config = dict(
    n_layer=8,
    d_model=320,
    n_experts=32,
    experts_per_token=2,
    d_expert=576,
    d_shared_expert=0,
    activation='squared_relu',
    moe_layers=[0, 1, 2, 3, 4, 5, 6, 7],
    router_score='sigmoid',
    normalize_top_k=True,
    routed_scale=1.5,
    balance_loss=0.000188,
    balance_bias=True,
    n_groups=8,
    groups_per_token=4,
    init_std_router=0.0169,
    lr_router=0.000593,
    vocab_size=4096,
    norm='rmsnorm',
    norm_eps=1e-06,
    tie_embeddings=False,
    optimizer='soap_variant',
    lr=0.00268,
    beta1=0.95,
    beta2=0.95,
    grad_clip=1.0,
    batch_tokens=131072,
    seq_len=1024,
    train_tokens=932100000,
    steps=7112,
    dataset='wikipedia_en',
)
Below are experts of layer 3 (counted from 0) of a mixture-of-experts language model. Rows are named router (the router's row for the expert), up (a neuron's input weights, with its number), down (a neuron's output weights, with its number) and show model dimensions 80-159. Each number is 128 + 24 x the weight over its row's rms, rounded and kept within 0 to 255.
After each expert's rows: a language model's description of what the expert responds to. This comes from a sample of Wikipedia text that the model never trained on.

# expert 0
router [126 152  54 114 103 110 152 186 169 112 111 109 122 159 131  95 122 104 126 135 144 129 129 136 145 190 118 115 119 127 194 107 137 107 123 117 109 119 125 150 102 135 149  93 140 130 170 129 125  98 102 175 112 141 149 129 114 135 118  93 135 115 130 136  97  94 131 180  82 135 165 100  85 128 120 156  94 139  92 121]
up0 [159  89 137 119 111  95 165 133 116 107 128  95 117 168 126 144 122 166  85  96 138 149 113 138 155 155 133  87  92 177 114 124 120  88 163 118 146 142 150 127 149 128 121 152 131 110 154 171 130 132 125 123 117 140 113 184  76 143 110 166 117 101 121 134 125 140 118 131 143 179 108 157 144 135 116 104  89  83  75  91]
down0 [108  92 129 100  97 152 114 119 122 114  91 122 139 144 122 125 144 105 151 143 121 150 137  92 167 144 201 118 186 144  97 109 130 126 119 100  95 124 118 132 124 135  89 135 131 119 113 147 145 128 108 108 116 118  85 157 131  91 126 103 136 120 122  97 149 137 114 152 143 143  46 140 125 135 123 145 132 155 134 136]
up1 [ 89 139 143 132 121 151 143 125 124 116 133 127 120 106 114 100 102 135 106 116 141 115 100 133 127 140 130 119 125  96 168 132 111 127 117 137 108 118 140 130 112 163 131  83 139 140 127  84 134 116 114 171 180  99 162 144 151 153 122 163 127  91 105  91 104 134 121 147 102  79 102 111 151 157 160 139  52 152  95  97]
down1 [109  99 130 169 110 155  95  88 131 160 130 161 108 145 137 136 145 148 159 113 155 168  94 169 130 121 131 116 114 128 164 122 100 130 134 126 138 115  90 146 174 152 123  98 114 108 129 103 140 143 119 179 130  90 123 128 174 128 179  91 105 130  89 117 120 120 100 113 141 153  84 136 116 166 177  84 156 153 122 136]
up2 [121 163 147 177  98 146 132 138 138 134 147 147 151 116  53 151  88 115 116 153  93 116 130 143 123 144 106  89 120 142 151 145  99 116 147 121 137 180 123 133 113 118 152 141 143 128 113 133  88  85 157 146 133  95 140 152 140 100 135 146  98 140 134 146  87 121  73 118 104 124 101 159 124  90 173 146 147 138 102 151]
down2 [150 119 114 126 134 134 111 141 137 170 133 173 150 138  78 130 101 139 139 120 146 130 148 110 104 152 131 137 150 119 149 143 128 131 132 120 156 159 126 125 143 146 141 112 138 154 123 111 148 116 158 103 113  91  93 125 133  87 114 114 158 156 152 129 127 102 141 139 126 120 137 127 113 124 169 122  75 117  80 137]
up3 [169 167 152 160 135 145 140 155  96 161  93 139 170 104 159 113 116 148 127 109 114 126 143 114 120 120 145 140 102 126 135 147 159  74  94 134 117 147 130  69 101  76 102 125 150 132 142 157  99 127 134 108 159 118 108 133 138 137 106 137 154 156 159 126 131 131 117 120 102 118 130 135 143 172 101 142 102 120 123 122]
down3 [128 129 134 114 135 122  90 133 103 143  55 139 109 111  96 122 114 154 119 131  96 129 138 172 151  91 131 111 135  97 105 136 125  96 141 134 160 116  87 156 106 131 115 101 143 103  68 136 121 138 133 126 133 127 107  75 132 122 155 191 150 135 136 176 158  96 123  93 141 125 152 151 121 141 137 130 126 105  99 140]
up4 [123 130 101  94 130 111 150 144 130  86  99 169 107 152 122 146  89 172 137 114 109 115 165 136 130 167 130 187 139  69 163 152 189 156 125 109  86 129 114 104 161 144 107 124 114 154 158 152 101 156 137 109 137  98 139 130 182 146 126 132 127 158  79  97 135  92 117 140 114 119 120 144 108  88 105 133 125 115 102 122]
down4 [100 122  91  80 147 105 125 179 101 118 110 144 118 139 154 125 116 143 163 115 124 151 176 112 163  79 125 113 144 122 118 125 160 111 124 125 124  92 148 120 130 145 107 113 127  84  93 116  63 145 129 110 156 142 126 108 121 150 147 102 118 161 103 191 145 128 118 146 151 100 102 107 102  90 144 110 156 144 127 130]
up5 [137 144 128 135 158 106 117 160 145 106 125 134 118 135 126 112 124 100 118 155  75 101 157 111  83 119 128  81 127 144  95 111  91 144 139 140 130  95  80 132 123 126 162 146 150 152 144 120 145 158 112 132 109 143 109 188  99 142  92 113  96  95  99 132 119 137 158 182 138  99  83 144  83 102 139 123 120 141 136 148]
down5 [113 157 121 136 111 137 132 157 154 139 134 135 101 160 126 106 136 109 120 126 142  46 127 161 108  69 124 115 120 115  94 138 120 145  93 159 116 100 114  90 148  96 163 103 109 101 123 100 119 154 150 111 124 127 159 167 112 146 117 124 129 126  86 116 102 147  80 139 117 125  85 151 133 128 114 115 138 134 125 129]
Description: Mid-word name fragments

# expert 7
router [111 123 112 136 133 114 133 144 127 131 107 178 142 154 103 168 104 132 127 105 176 137 111 129 115 137 145 115 108  84 142 153 126 153 143 105  92 102 148 106 162  95 120 136 125 110 118 118 119 122 182 158 132 124 158 136  88 124  91 122 104 151 130 152 105  78 138 165 130  99 124  77 121  89 197 122 115 141 106 137]
up0 [153 153 151 126 150  92  94 122  84 160 138 160 130 121 134 136 121 117 105 107 106 176 138 164 154 155 139  94 134 106 121 141 171 117 130 107 106 105 134 109 120 123 123 141 109 141 167  78 150 105 181  79 143 120 120  86 136 123 139 148 146 104 161 143 122 143 151 129 144 114 132 114 162  95  99 137 113 111 115 100]
down0 [ 85 121 119 179 108 121 102 124 104 158 190 180 133  94 145 123  95 172 165 135 124 157 156 136 188 157 113 115 175 118 120 116 122 105 147 150 152 134 130 105 106  71 125 124 137 123 149 107 122 148 171  93 128 122 139 150 103 113 127 116 129 116 106 123  93 153 140  87  89 144 123 136 152 163 112  79 117  99 124  98]
up1 [125 138 100 132 133  68 105 154 181  93 197 135 136  86 127 159 159  88 145 128 120 125  81 100 119 102 112 129 104 108 137 137 172 132 126 138 128 140 145 138 161 127 126 129 147 155 135 152 141 142  77 179 151 145 133 140 127 159 148 138  89 129 166 114 106 128 157 144 134  78 141 151 146 118 142 165 126 131 110 128]
down1 [132 130 105 136 148 117 163  88 137 106 108 124 133 170 119 102 156 106 136 149 138  91 129 166 166  91 150  83  93  82 162 123 115 112 114 112 124 170 110 185  98 140 113  93 112 122 119 124 102 121  95 110 125 116 136 109  98 120 116 149 163 149 139 166 122 117 173 107 117  82 132 113 167 143 135 136  91 131 120 151]
up2 [119 113 106 142 147  92 130 119 112 158 125 127 133 127 100 114 114 129  95 167 127  84  89 108 107 125 159 140 134 140  94 128 151 140 120  95 129  95 163 105 130 128  90  96 148 101 115  99 147 157 157  96 132 150 125 120 106 152 100 145 167 123 112 117 131 105  91 136 131 147 142 136 128  97 121  84 125  98 113 128]
down2 [134 134 117 155 115 107 139 112 130 170 100 102 132 119 116 136 141 116 142 129 115 115 123 157 127 107 123 133 141 141 164 120 150 137 123  94 124 103 124 136 134 128 135 165 125 103 113 126 151 135 127 117  91 104 134 169 157 145 159 137 123 143 144 164 107 142 132 150 115 149 101 120 154 148 160  80 137 123 116 125]
up3 [101 129 124 115 171 114 145 123 127 110 155 165 105 122 144 141 102 134 125 132 137 114 128 148 118 135 141 118 106 164 168 160 122 133 102 141 101 111  66 131 128 103  98 127 157 152 134 133 137 134 147 116  77 124 107 142 129 144 186 161 123 132 122 146 140 128 117 123 151 143 129  82 110 120 179 125 153 176 129 117]
down3 [129 163 158 102 156 132 145 137 162 105 138 145 172 107 116 140 178 145 108  85 149  94 128 125 105 126 104  99 134  95 117 118 130 120 105 103 128 125 129 157 110 128 149 108 106 117 109 108 107 102 116 135 135 133 116 137 126 137 168 143 109 146  62 156 118 139 130 134 168 117 102  89 128  97 135 159 122 125  98 139]
up4 [114 162 127 179 161 140  99 127 157 153 168 161 124 108 137 135 116 118 121 132 103 156 131 172 105 143 125  98 123 113  79 105 139 126 123 147 165 132 122 137 153  93 139 175 151 116 133 132 112 106 149 121 156 163 126 132 112 124  84  84 121 142 177 149 145 117  92 110 141 112 122  89 115 122 109  89 106 110 140 201]
down4 [144 128 155 144 114 126 113  75  95 158  95 147 127 100 143 105 169 150 166 144  96 107 136 125 116 149 122 103 136 106 139 134 120 133 149 114 111  76 116 136 168  96 180 141 138 145 162 110 126 112 104 126 119 156 134 141 101 148  85 130 109 116  98 136 157 126 121  96 158  82 113 139 143 152 108 125 130 109 171 132]
up5 [104 105 111 133 136  97 174 142 145 105 125  98 162  97 123 140 132 120 147 127 128 134 158 118 134 115 132 115 117  88 158 124 156 144 145 134 104 119 117 138 136 106 142 122 173 171 156 122 116 171 122 139 126 172 150 138 147  93 137 129  90 106 134 134 133  88 110 110 142 115 158  88 120 128 147  71 149 127  89 124]
down5 [142 119  94  97 145 167 116 111 124 124 154 150 143 132 120 203 139 128 155 112 138 126 156 146 127  95 140  98 130 102 107 159 128 158 144  85 143 111 118 173 125 128 161 121 129 148 121 130 132 113 143 122 122 120 118 122 159 136 162 126  99 142 143 148 108 124  98  82  89 132 149 119  94 145 133 148 100 158 107 131]
Description: Line breaks, infobox structure

# expert 15
router [ 83 143 134 109 112 114 123 167 149  82 123 110 116 150 127 135 126 129 134 121 154 103 136 134 100 140 166 178 102 150 156 133 118 157 143 112  94 134 126 175 155 134  89 139 105 139 193  93 161 129 150 140 164 136 137 145 133 137 124 113 103 150 130 156  88 129 174 162 135 132 121 150 146 106 144 136 138 111 148 176]
up0 [160  83 105 117 127 148 190 111 107  93 120 136 114 162 129 140 126 172 116 142 149  68 124 142 151 110 148 133 129 115 125 164 120  97 102 148  77 128 122 133 135 117 115  91 163 128  99 124 138 128 110 128 140 139 115 124 106 162 135 146 150 132 135  87 139 128 107 164 157 122 132  77 149 129 140 156  79 110 108 169]
down0 [149 107 109 160 118 157 175 143 122 155 141 123 124  81 109  93 132 123 120 118 132  81 191 169 131  88 143  89 205 119 110 149 151 117  95 150 140 156  82 108 117 125 130  97 109 151 143 123 109 136 152 125 145 133  57 132 126 140 124 127 121  86  96 152  73 134 156 173 153  75 112 115 122 123 121 147 138 119 106 113]
up1 [154  70 151 108 124 109 134 141 155 124 113 111 164  93 127  99 165 149 124  96 169 158 122 177 129 121  91 161 160  86 130 116 168 161  98  80 134 139 113 164 112 128 173 128 127 168 109 135 108 158 168 132  92  87 152  97 104 130  93 142 118 133 141 140 125 108  99 126  68 112 121 131 102 129 144 102  92 106 166 118]
down1 [ 95 152 179 142 146 126 135 149 141 113  99 152 123 142 132 158 162 126 189 160 105 112 149 111 129 148 151 143 109  92 133 111 114 154 130 120 126 132 113 117 119 150  84 110 149 163 119 125 127  97 149 129 152 144 116  84 123 136 146  90 147 144 163 132 164 117  82  90 120 156  74 166 133 100 143 170 136 135 125 155]
up2 [154 147 129 140 112 118 123 129  67 106 142 114  85 123  97  96 148 118 163 129 123 107 142 132 140  96  94 159 143 118 127 114  66 131 113 112 164 138  93 145 154 148 104 132  57 111  99 129 101  98 110 112 114 106 147 138 156 116 164 105 113  90  86  68 124 149 145 124 107 143 126 136 149 149  98 121 129 158 129 116]
down2 [142 141 132 132 106 101 128 139 171 159 119 146 152 147 100 130 109 135 152 106 136 146  95 161 115 109 105 155 151 102 142 108 127 149  87 167 132 167 124 105 149 141 109 114 105 156 156 112  68 127  91 108 156 147 170 154 147 121 149 106 151  90  96  94 142 111 151 157 145 139 190 136 132 154  97 153 157 153 140 136]
up3 [ 94  98 126 122  85 147 139 165 183 102 136  52 106 138  90 107 108 141 127  95 109 120 136  90 160 122 109 147 158 146 154 135  84 169 141 102 139 127 127  97 106 126 144 141 147 128 140 138 154 115 125 111 156 122 151 125 141 118 148 129 184 128 131 150 150 136 132 147  93 109 104 142 144 173 163 153 152 145 140 120]
down3 [155 102  61 132 126  91  94 127 157 133 127 135 165 101 130 124 126 126 139  84 146 107 137 136 102 131 123 104  84 147 108 115 126 116 109 153  84 134 143 154 100 151  96 128 128 117 106 142 123 144 144 120 155 139 111 107 135 122 142 106 108 113 164 106 127 146 135 121 144 136 125 136 111 128 123 137 173 117 140  92]
up4 [132 149 155  92 139  86 134 101  90 105 172 106 113 101 137 145 150 140  97  89 154 132 144 133 105 137 158 110  97 175 148 171 111  91 120 118 123 130 117 104 169 117 121 120 150 117 143 140 138 118 116 104 133 165 126 136 134 132 111  86 132 133 151  88 116 107 122 161 124 143 181 134 125 105 114 150  86 149 141 137]
down4 [153  98 121 131 127 142 175 151 153 140 147 107 105 115 125 145 104 153 161 140 177 161 146 105 133 128 148 120 134 157 154 122 125 109 133 109 182  74 129 120 138 104 108 165 122  87 160 147  88 122 160 115 116 121  87 126 125 129 117 125 142 100 134  87 141 151 111 147 126 110 133 144 104  96 117 132 125 102 193 129]
up5 [175 162 130 109 123 125 123 135 117 125 100 122 163 132  40 138 108 170 107 161 131 123  97 165 194 152 119 120  82 159  92 137 114 121 117  97 101 132 135 182  95 140 106 135  94 120 121 113 107 120  93  70 157 114 115  83 151 105 117 135 141 154 125 122 108 128 126 109 128 142 144 115 107 136 145  93 109 145 143  92]
down5 [153 147 138 118 127 133 123 122 120  97 159 134 110  98 140 104 125 158 140 106 128 121 120 139 116  74 117 138 120 147 147 133 142 136 142 146 147 173 120 133 104 152  86 143 102 118 129 124 104 103  95 136 150 130  76 100 153 134 149 122 167 148 150 129 112 136  94 125 133  95 135 124 121 152 150 146 129 183 123 107]
Description: Asian name syllables

# expert 29
router [170 111  75  95 161 137 108 178 105 112 131 157 189 129 160 126  78 149 108 134 124 117  98 167 140 138 117 145  83 113 149 125 191 130 141  63 115 140 140 155 130 155 162 131 138 173 160 124 132 130 125 114 173 116 168 129 132 123 103  66 146 119 141 156 154  79 158 156 129 127 135  90 125 102 174 188 149 182 136 151]
up0 [105 140 166 127 128 159 172 140  97 126 126 149 108  89 140  76 120 126 112 141 135 131 136 104 166 118 122 132  91 134 123 123 112  79 135 135 148 141 145 156 107 164 111  93 103 113 121 151  87 151 105 130 132 115 153 111 131 104  94 128 130 145  79 145 122 160 118 157 134 142 151  92  96 101 150 152 116 136 135 126]
down0 [104 109 128 121  94 149 111 124 156 115 146 157 120 106 118 117 146 126 109 118 157 137 165 133 143 119 141 128 162 120 107 116 112 121 138 154 149 116 122 125 139  72 144 133  78 135 164 118 107 154 122 138 128 129 139 107 111 121  78 134 120 155 111 142 152 188 126 127 151 149 129 131 127 151 141 153 135 134 159  83]
up1 [107 142 148 148 138 119 150 159 148  55 106 151  83 113 175 145 154  90 108 110  70 128 110 128 129 118 134 175 114  93  99 119 131 123 102 134 112  96 120 133 144 105  80 153 109 129 140 116 119 118 103 122 164  89 133  92 132 129 122 110  90  87 134 169 147  81 153 136 134 113 134 157 153  98 137 131 150  91 130 125]
down1 [156 126 146 121 106 128 156  95 141 138 136 120 126 131  79 167 129 121 175 131  69 137 144 115 164 103 147 137 153 124 140 142 120 118 135 133 139 127 109 145  93 153  97 106 114 141 128 147 100 101 127 139 173 135 123 145 106 124 182 153 118 136 172 149 179 153  97  93 124 114 132 153  95  99 136 132 155 127 155  69]
up2 [142 144 122 105 157 146 130 129 120 175 118 119  92 125 138 140  90 144  99 150 164 149 121 138 138  90 157 151 137 105 107 112 183 147 166  96 139 141 104 110 129 133 136 118 161 118 119 112  92 103 146  88 132  81 152  73 143  93 103 107 106 103 120 128 128 131 143 131 133 127 152 125 140 135 100 106 132 153 108 135]
down2 [ 99 134 110 106 142 156 116 133 134 127 138 147 150 131  98 148 115 137 140 124 164 121 143 125  98 123 119 149 137 131 132 102 134 119 113  92 138 135 115 116 103 161 123 118 186 138 119  90 110 132 144 109 131  78  77 151 128  85 208 149 160 121 106  87 142 152 111 143 149 143 124 123 139 154 123 141 114 129 137 110]
up3 [146 151  88 115  87 118 142 113  85 141 130  92 158 116  87  96 126 116 113 103 101 103 135 147 112 188 153  88 122 117 156 163  93 125 110 132 154 132 107 145 124 158 163 139 121 112 148 161 123 120 117 109 134 152 123  98 162 140  93 117  83 164 151 166 156 151 137  98 112 121 101  65  99 142 128 143 158 131  94 132]
down3 [135 153 135 138  88  94 158 142 129 119 108 120 108 104 134 125 121  94 166 160 131 100  71 136 115 171 177 116 129 148 131 137  94  97 120 122 155 140 100  97 112 110 140 105 127 128 132 124  79 137 114 111 109 130  82 126 135 143  96 156  77 179 107 149 148 162 160  80 124 107 110 134 138 116 131  78 140 124 101 111]
up4 [159 127 119  90 169 183 120 113 128 139 159 133 170 123 111 154  60 141 111 132 137 142 158 137 114 124 137 169 101 117 143 159 135 101 161 126 113 105 161 128 107 132 136 136 115 165  82 146 116 160 162 108 119  97 146 120  76 160 112 147 141 160 128 117 145 128 158 173  86 198  87 108 129 147 130 114 104 104 147  87]
down4 [139  97 199 123 123 167 111 105 172 163 147 122 120 165 146 115 125 158 125 102 134 130 108 150 116 147 159 137 108 132 114 170 130 118 197 130 111 120 139 144 123 135 133  85  97 134 107 118  90 118 122 150 132  97  68 114  95 135 130 162  97  96 100  95  94 132 157 200 152 143 152 133 132 156  67 148 147 134 144 123]
up5 [136 116 106 134 133 137 174 105 129 106 138 173 142 149 141 148  96 141 130 131 125 121 154 136 109 112 122 117 132 121 160 110 135 125 122 131 122  99 148 143  79 110 123 101 149 140 155 142 127 130 148 114 109 149 131 127 110 113 150 117 128 144 165 158 167 156 157  81 104 130 189 125 106 149 105 171 120 137 135 143]
down5 [ 92 137 123 131 190 119 146 166 114 117 116 106 169 113 184  97 160 100 139 159 150 107 112 117 134 139 156 104 127 144 102 168 142 135 160 127 168 124 158 135 147 161  93  89 118 116 156 137 136 124 103 157 116 148  79 134 136 132 131 143 151 106 161 119 148 158 129 143 108 146 142 134 131 150  88 160 125 105 117 118]
Description: Mid-word syllable pieces

# expert 17
router [134 132  80 106 135  90 122 137 150 101 106 165 111 165 100 100 110 139 124  91 151 145  55 143  79 121 129 109 103  81  87 102 108 139 142 127 110 101 165  83 163 129 158 154 117 117 102 136 102 135 141 117 107 130 123 126 144 108 107 118 130 192 185  95 139 102 160 155 110 118 149 138 147 108 153 119 135  93 156 140]
up0 [139 107 143 134  79 118 171 130 131 117 172 126 138 164 129 118 131 114 155 156 161 142 168 115 117 175 103 117 114  54 129 124 103 126 103 142 120 122 119 160 116 147 121 157 184 109 124 141 143 156 115 122 153 158 155 104 128 115 101  96 148 106 156 130 182 139 116 129 142 141 159  92 135 135 131 141 124 143 128  91]
down0 [146 124 115 150  84  95 165 144 152 118 100 121 156 112 127 143 101 102 170 121 120 114 141 110 114 139 107 131  93 130 104 111 105 132 102 133 128 123 102 116 127 127 112 139 152 151 123 117 153 114 118 172 144 153 161  89 102 109 134 114 141 144 153 153 131  81 143 153 126 154 102 103 136 115  89 110 112  98 141 131]
up1 [106 128  87 142 103 141 141 109 154 120 133 134 141 171 119 151 150 157 135 139 156 128 109 131 130 190 144 123 107 143 147 123 143 119 122 126  76 104 123  94 125 153 112 140 100 123 124 137 146 136 135 148 156 121 125 113 132 133 130 132 140 130 175 119  90 159 132  89  91 125 137 145 154 159 147 139  81 149 131 101]
down1 [123 155 117 118 171 107 150 171 132 129 117 102 141 161 146 161 127 127 148 127 183  79 126 117 102 113 161 161 138 135 130 132 100 109 154 146 159 129 132 122 128 132 164 118 154 172 182 103 130 149 115 123 124 151  96 122  91  93 126 154 120 169 165 107 161 126 165 144 138 100 122 126 151 125 116 116 166 117 130 171]
up2 [179 144 124 124 133 159 130 142 132 139 112 182 117 109 140 135 189 209 160 115  86 162 141 107  96  75 111 155 121  95 131 118 112 102 101  99 133 129 146  97 119 112 113 133 122 132 150 124 136  85 134 142 104 157 114 146 123 115 137 132 123 131 121 133 153 123 120 130 132 175 171 158 112 135 152 167  76 134  62  95]
down2 [151 137 134 152 139 112 107  91  95 104 138 172 146 150 118 102 156 111 119 137 130 132 156 105 166 102 129  85 106 131 131 152 115 120 100 113 158 136 166 154 154 176  95 109 137 129 101 115  92 176 115 104 118 126 106 121 174 159 163 109  91 132 123 133 172 132 174 101 139 106 139 115 138  91 145 126 125 119 124 145]
up3 [159 140 136 103 104 156 138 129 155 109 101 106 155 132 144 128 203 101 157  65 155 152 140 117 111 130 126 123 101 194 111 109 126  69 162 102 136 118 117 136 131 141 144 175 106 106 144 121 124 159 119  83 122 101 131  93 154 123 131 107 117 111 125  89 153  90 153 119 129 127 119  91 130 128 122  94 195 114 158 160]
down3 [135 129  95  86 152 124 153  54 149 138 108 134 104 134 116 158 159 123 168  76 110 137 112 125  95 149  81 145 127 185 136 139 155 131 160 127 138 140  76 158 129 129  95 102 127 147 137 137 163 146 114 132  58 124 116 121 113 124 147 153 104 131 141 154  94 165 110 142 131 147 153 139  81 186 144 133 131  98 128 145]
up4 [125  94 107 162  91 152 142 116 146 132 119 141  84 133 164 146 136 140 136 118 102 107 120 109 128 112 122 117 110  88 138 141  98 108 106  93 137 131 100 103 160 142 140 121  92 112 161 113 165 127 139 132 109 150 104 126 101 144 182 169 146 109 161 153 125 119 152 138 116 125 158 116 162 149 111 199 161 134 136  78]
down4 [ 84 115 155 122 149 137 173 156 135 146 111 147 140 132 145 165  84  85 134 166 157  88 108  92 146 100  90 135 110 151 118 106 120 100 107 141 143 145 131 155 108 127 159  72 139 101 152 166 130 127 118 104 141 109 111 133 113 155 114 143 149 101  98 181 171 158 158 131 134 106 110 143 113 105 124 141 125 170 120 117]
up5 [116  27 127 107 111 136 177 129 151 124 141 111 109 125 124  96 111 144 125 135 152 154 114 169 105 149 140  87 130 128 118 108 175 151 108 125  81  73 110 105 130 149 135 141  83 151 157 114 139 133 173 139 114 104 130 138  96 157 162 126 156 118 123  94 133 114 114 124  82 108 116 114 143 136 131 125 109 132 171 127]
down5 [147 101 155 121 173 109  78 135 146 168  81 169 161 136 151 134 131 128 105 163 143 137 135 110 132 142  91 142 143  88 108 137 135 142 103 113 146 135 121 122 102  96 146 149 153 157 132 139 147 135 147 126 127 121  85 154 106 158 126 165 151  77  97 111 131 111 157 160 152 139 135  89 134 138 131 142 129 176 131 152]
Description: Pronouns and possessives

# expert 31
router [ 92 161 108  88 101  94 122 108 146 125 109 153 160 122  97  83 129 140 119 171 154 134 151 127  65 124 105 141 123 137 112 146 123 128 198 117 126 109 142 118 131 124 108 130 113 150 109  76 120 109 130 113 140 172 179 113 140 110  93  94 166 136 128 101 102 142 130 107 146 120 159  83 133 108 103 135 164 146 165 132]
up0 [107  93 122 180 148 140 147 140 134  96  90 131 132 117 172 154 107 138 110  88 156 114 145 112 106 153 115 150 121 111 106 100 161 179 149 138 110 143 148 114 114 151 113 107 139 126  97 127 114 105 105 106 168 145  90 123 103  98  97 136 101 115  97 163 132 136 150 106 121 124  95 123  85 169 107  79 188 150 130  99]
down0 [114 151 130 157 131 144 113 139  96 122 145 110  88 117 167  97 158 110 120 124 118 152 159 125 139 152 135 159  89 118 100 129 160 115  99 127 112 105 128 183 175 148 139 126 154 156  95 156 112 120 144 121 125 118 142 164 130 149 142 156 145 165 144  90 117 112 105 132  77 128 115 121 126 157 123 119 117 120 111 152]
up1 [123 139 127 130 133 130 121 137 131 109 105  89 158 109 117 118  96 105 138 123 154  88 129 149 142 115 107 165 143 100 158  89  94  94 161 125 148 156 150 177 136 145 129  93 122 151  88 129 112 122  95 115 107  86 145 128  97 111 118 106 129 133  91 149 112 102  86 141 106 162 123 142 111 134 111 122  83 140 102  82]
down1 [163 105 129 116 167 119 101 101 151 110 121 138 101 136 129 139 100 123 166  89 147 156 144 108 147 125  88 133 117 110 131 121 134 103 100 128 118 109  83 122 135 112 112 149 156 138 118 109 124 104 148 106 156  94 135  91 148 120 110 107 144  96 125 104 114 123 108 118 141 106 152 141 175  89 164  79 119 117 114 121]
up2 [163 140 107 156 105 128  68  84 139 150 137 113 147 131 118 136 137 136 126 129 131 138  78 170 138 111 119 133 127 137 115 161 102 136 123 121 100 155 135 131 123  93 104 126 176 105 152 110 160 131 114 155 123 143 167  92 135  77 113 147 143 126 134 100 127 114 109 121 147 108 140 140 122 146 108 122 112  84 153 133]
down2 [156 120 114 127 160 104 120 146 114 117 110 120 139 112 134  85 121 120 152 140 125 137 141 123 107 101 146 148 136  87  99 133  84 109 136 147 109 109 142 135 159 103 134 171 155 186 166  95 107 105  76 124  97 123 111 116  81 137 118 152 114 129  96 134  96 109 141  86 127 172 141  85 153 151 134  87 134 146 151 173]
up3 [109 109 125 162 101 137 125 123  97  94 128 127 110 125 125 116 135 143 143 105 120 134 163 152 121 125 135  89 151 100  81 103 104 125  63 133 164 134 170  94 102 158 124 104 133 130 176 109  80 106 102 111 134 128 157 118 122 136 124  78 104 113 113 137 147 110 117 108 167 141 134 132  88 169 151 154 140 127 116 180]
down3 [154 120  96  67 130  97 128 188 141 146 108 155 160 128 169 165 139 101 135 181 101 105 143 154 135  93 129 120 188 120  86  89  93 114 122 127 133  93 105 119 157 109 132  78 129 113 140 133 116 153 135 115 139  70 149 148 145 160 103 110 122 162  93 114  88 111 145 143 102 159 109 175 144 132 105  94 107 146 129 138]
up4 [155  99 157 136 103 145 109 178 137 116 116 169 166 140 153  93 137  95 195 135 101 108 141 102  75 148 116 132 156 140 151 108 112 132 116 123 109 123 133  91 133 100 125 167 110 164 124 118 152 121 156 118  93 117 125 121 143 162 102 102 123 142 131 102 169 103 122  70  94 131 147 154 149 131 120 105 169 153 122 121]
down4 [116 156 127 121 125 104 145 161 153 136 167 127 119 126 169  93 171  84 126 134 178 119 116 145  87 104 190 119 143  94 144 134 137 150 155 138  93 114 124 129  72 163 149 136  95  97 109  57 159 136 142 118 130 119 152 143 157 133 169  70 129  86 111 125 135 138 161 129 152  98 155 135 126 144 140 132 100 124 125 152]
up5 [115 161 140 154 135 157 123 159 158  83  89 132 122 127 103 108 144 101 122 123 152  85 122 110 143  91  99 137 134 138 117 127 109 150 115 153 137 130 187 138 142  87 141 144 140 118 131  97 124 110 139 140  75 147 111 125 167 177 133 108 106 151 119  84 154 178 155 120  64 147 125 144  85 125 120 130 120 130 109  51]
down5 [ 91 141 124 120 176 194 130 159 130 135 138 123 120 100 117 110 168 112 132 116 126 108 171 160 125  94 141 137 135  90 151 120 135 153 146 161 132 131 134 131 104 155 157 122 110 154 141  83 124 146 158 111 118 131  98 130 167 112 166  98 128 123 110 153 170 142 169 142 150  99 126 120  99 149 124 138 132 115 127 103]
Description: Conjunctions and linking verbs